From a checkpoint of a small mixture-of-experts model trained on Wikipedia.
Size: width 192, 28.1M parameters.
Experts: 128 experts in each of 10 layers, 32 SwiGLU neurons an expert, 8 picks a token, a sigmoid router.
Training: 899M tokens, 6862 steps.
Below are experts of layer 2 (counted from 0) of a mixture-of-experts language model. Rows are named router (the router's row for the expert), gate (a neuron's input weights, with its number), up (a neuron's input weights, with its number) and show model dimensions 0-191. Each number is 128 + 32 x the weight over its row's rms, rounded and kept within 0 to 255. Numbers have three digits each.
Before each expert's rows: a language model's description of what the expert responds to. This comes from a sample of Wikipedia text that the model never trained on.

# expert 37
What it handles: Early word pieces, capitals. Second pieces of words right after an initial fragment, like sp-ort, F-ood, Tro-y, F-reyer, and starts such as Pl, Str, Mas.
router:153133139098177148138111127135159141155108110132068142116104130105088145093148102017157118107104088139230141125171123189148170102110130129116107135105138198122155159149066103074085100078155135091126068158150153163166102111118078118149132099081129093157093079116147104129144166098144139138148109193154086124138155084131141133078214140168148203104100143146068130172168071115165136108166114101105160155103085192083121144112071092095116145162183094139156145156105083137091104122130091109075134142101148088139081127115168123169095152143162130125141151131147105139078146116107135103
gate0:085189133152083125044111155127119064127137109127140116179139124183093114084158114142121133083160050127146122175117131144123129091129133220083169066144164104171130151107149148117106116122164169178130154192185135134125064094189110098089142091093116095102127087142139085109153104122119189185136148208149066109156122157120133135117115170142109145104138118139152113134139164105128086117134113059134109154146089201133149130094118150086085091134179079140137104118111098175155112149186128072086181116096157132150111129110147140110137139165148174102140062163136119157100174126100082097
up0:159124084088135107159119114149103181138095146154136076127108115039120139137085095124169139135136119135145101121180090094115144151131176107142100193083105137109129096106125155142105131133092135095140102103117137109157171209146135115108082150133114131151155167070138151179128134123146100079192082158136164142096139146089150125166178139122174096170167079205137136124180049102110093147192151146129213125115149128174066067165105100160133135069138151147142105106099141086131151121107101138135098159105035095104141091174159081139077133122086157153157053118139122113151150163114169116

# expert 7
What it handles: Time connectives and the. Prepositions and adverbs of time like during, later, following, After; also the, new, other, and word endings like sec-ular, parasi-tic.
router:101183104130122120173139140122151109173147089164117174059152195201091158115143096136143118113119126094177159130137138148157169092120180187108131143108116151159169139137163066146158085094146132151089119161111178140111113114097097120141163091095171137188167146094137108159201185123135138152143157147131144109184171119103153086169101150130135163131055122192146127135100144115122149192146139099108147121079134162097139186061108071124092106087131133158183112152141124181120130162197178113008145102097105156115091160163119095135130110132093117099125089103155126136126175119105112094
gate0:130101140052074157128135170069164114089173109118128164123103151153091164093165103160166094152074149130171095139184136110141140098107150141110136120141100108048108101088067123086096194141136107098121164135125104094167167088143125138098179171085125121175179115088157130152122160086085115163169116106067154149142136098110133066108127098063193119139128175106113089121130148109140136162067143069164106092083076188119183178107130100130136119092151142112074117138169117184144095158096150102111155129165196111138127070158121142112124136181124138116132138075120165108110160149063154107
up0:165129191117125125158162121104179123068209133140071110158224113152080166098117140157112155107134149146116165110113067144149108156125122119097106163108163126113109107055118122082139130096105179145107121159111095071198169044108113114122117132123084129107108194094166195146090192193119076126150185102106083148121128154131109100105129173126105134156093108115146116116165117116097099146098120081143121085196131035137132110122147087176131152112161178161082140141137117094077148137120127127110160149118124151154188108117116198108091105111103181103096120128127119095095098132090142144

# expert 36
What it handles: List-item dashes. Hyphens that start bulleted list lines or fill table rule rows, plus common words like married, only and fire.
router:145192122080123151124147118106159192118114129146154150102125176167117148139185111085148097132136126121131174174137156197147103102157105114163135115140188161115125112130113117160095153087197191124101131174091187109126175143141085078182120155133144072093130107154146138165126156097132116117171095147112179110123177143049141147127118145190197220163130153171062075178096099060108104182136117134120121166100145138101146139090113111162107108086142100133116126167158085219106146150144161046084152093120152166091109127093101094116112140141135104132134121169123114113106160089150120151
gate0:102060151081105116154163213151114133113153089150087133165141076094137049193149132150137134149136146191146095071138065033075123106137144130102116146105147146105146148072160159112170116134153159100196108146099109097155126110183079172145142149132123161120147103088142138108122144117146142155167080158189152099081105122115134079131162171167125058116088111159142143131163119141091197153121157136141109108170088114095182082141107114151154086127160149157157150157116169067164116132160120154137141164062192115076114123111130124166071133111134182133095099091137152131100160131112141168
up0:154139116177152110140141085150106103117131141103040118141134126155131129107149130095138109083123114129125109176166131148179140123140123112099199115163103137094076115123151123129149119158155155082130126166186157129105157104096131126233110162109126142087136148098186127083108121102160199110177136070107118071163115139106108085118094071121155147130160145102173135160123187069110041062142122118098131121132143119121115103186139107039161103187159131102119107074112122163143161128138186069123074192153079107182152142175127207143127153113133174123132126139135102112187116098104097124

# expert 11
What it handles: Life and narrative nouns. Mostly life in Early life headings and his life, plus the, other, later, previous, earlier, brother in biographical narrative.
router:116189100075147088125118188176099178166112155133063152135115107115088152087140082141152135103097101108081127148123149107175136134119155158122118133125203128149146146122127080127168144080170130104128133184187158065131128171122084143131131121107158086081141171109121100114145161108135126153179119175130137119059149110027150103161116159203132176133061100182155136186154118159121088166159157092083123150143157175101202126134101060131167143069128138153155096155154145148159141100153134104085135104101137128097159112140120133175148138147094150125115035087138123112091164112093100150
gate0:127134162175115133119178112099093131148048153123092159155122151163150120124067125149128121161177175117118135114111171136124110166102103127113119107123150182115149152167169089077145152147159167126088103131125255154137178210152108102144150115075093067129170100171154090134150177102163124147154100115127152184092194144094175119109185124142182182150135127148100093166147085115136089121094151117097126101124180120106157079121129145128165148171165150135143125134117077137105155054154142152135160121138106093198092146121102185138134106145145156125108129190111123186196122127154171109
up0:109116099090201159119129169088137173127157112122148119118177101148119136062116157171171156101129105056160094141120089099134096146110137104125124150055177105143091121108169094166136062134145129103165128122094153115118098170130141140117100189142072136146160113167127177170106097153085117114097127117078112096137132173105135058116137155102118146082167151197145102108110110118126181132130199109123163079113173144171141085216164106122126075100086110154187063080146078105086169127118129163127144162134124090149050112170162141151134121146113164100189118176155116085109130124118132190

# expert 48
What it handles: Mid-word name pieces. Inner pieces of surnames and words, such as Bar-lett-a, Cor-lett, sp-ite and ing-red-ients, plus the and St.
router:129122122107200187142119150146133101158132103137143150100137140170095108094126072055161144107124065110147156138143137089128120114087138133146178125151164198133148137118092083090088125077161152130148038105144164138159061137111099094160122153082110137144157096117161085110111153106141113130095099165200145110129134125100147092104180121165124173129096148137102095181162096114146105131148086107137130174110126178134121185125042060110111122182155090102152135169087088141085137118154053090074124124078179112189102132093127146145077158137189110116150126078159103112079154080112098093
gate3:165148143155159114141124122093137137127115122118113163142140122183104137150137125128096059125103108139143110109127184117158114141134165162106098148114101165132159141099158086145093176068114206154153131128114162144118072145165127144138160067092112085124147116147094061149091146130090111176121055136171130156130142139139092100071142122101092168049083171208136072144179124065187109098088106106157116187132112132169170110070083126135165149196154117112138094143140157210143099088107121111087156151104092155120130154091152166150146129153123123097152082100159241130089128084130131129
up3:146150130160067215113128102149131169182132137145158107130159145130159185060092142160167143139094099092083145145172095115069157092106124060170114119147109146113129169176128151137175178155160091144144099122145128163169148179044131107117099191136104172143148103127177179131122126122140085148166082186121152114108109157146144173144135160185200126140129136109074143111084142138101100125099108121103106054158164144146111173141135153098061118106142130134117130155125152101165100156126167112158105167175154069159156088156189086128116103177075164149111139146146059135107151146180160155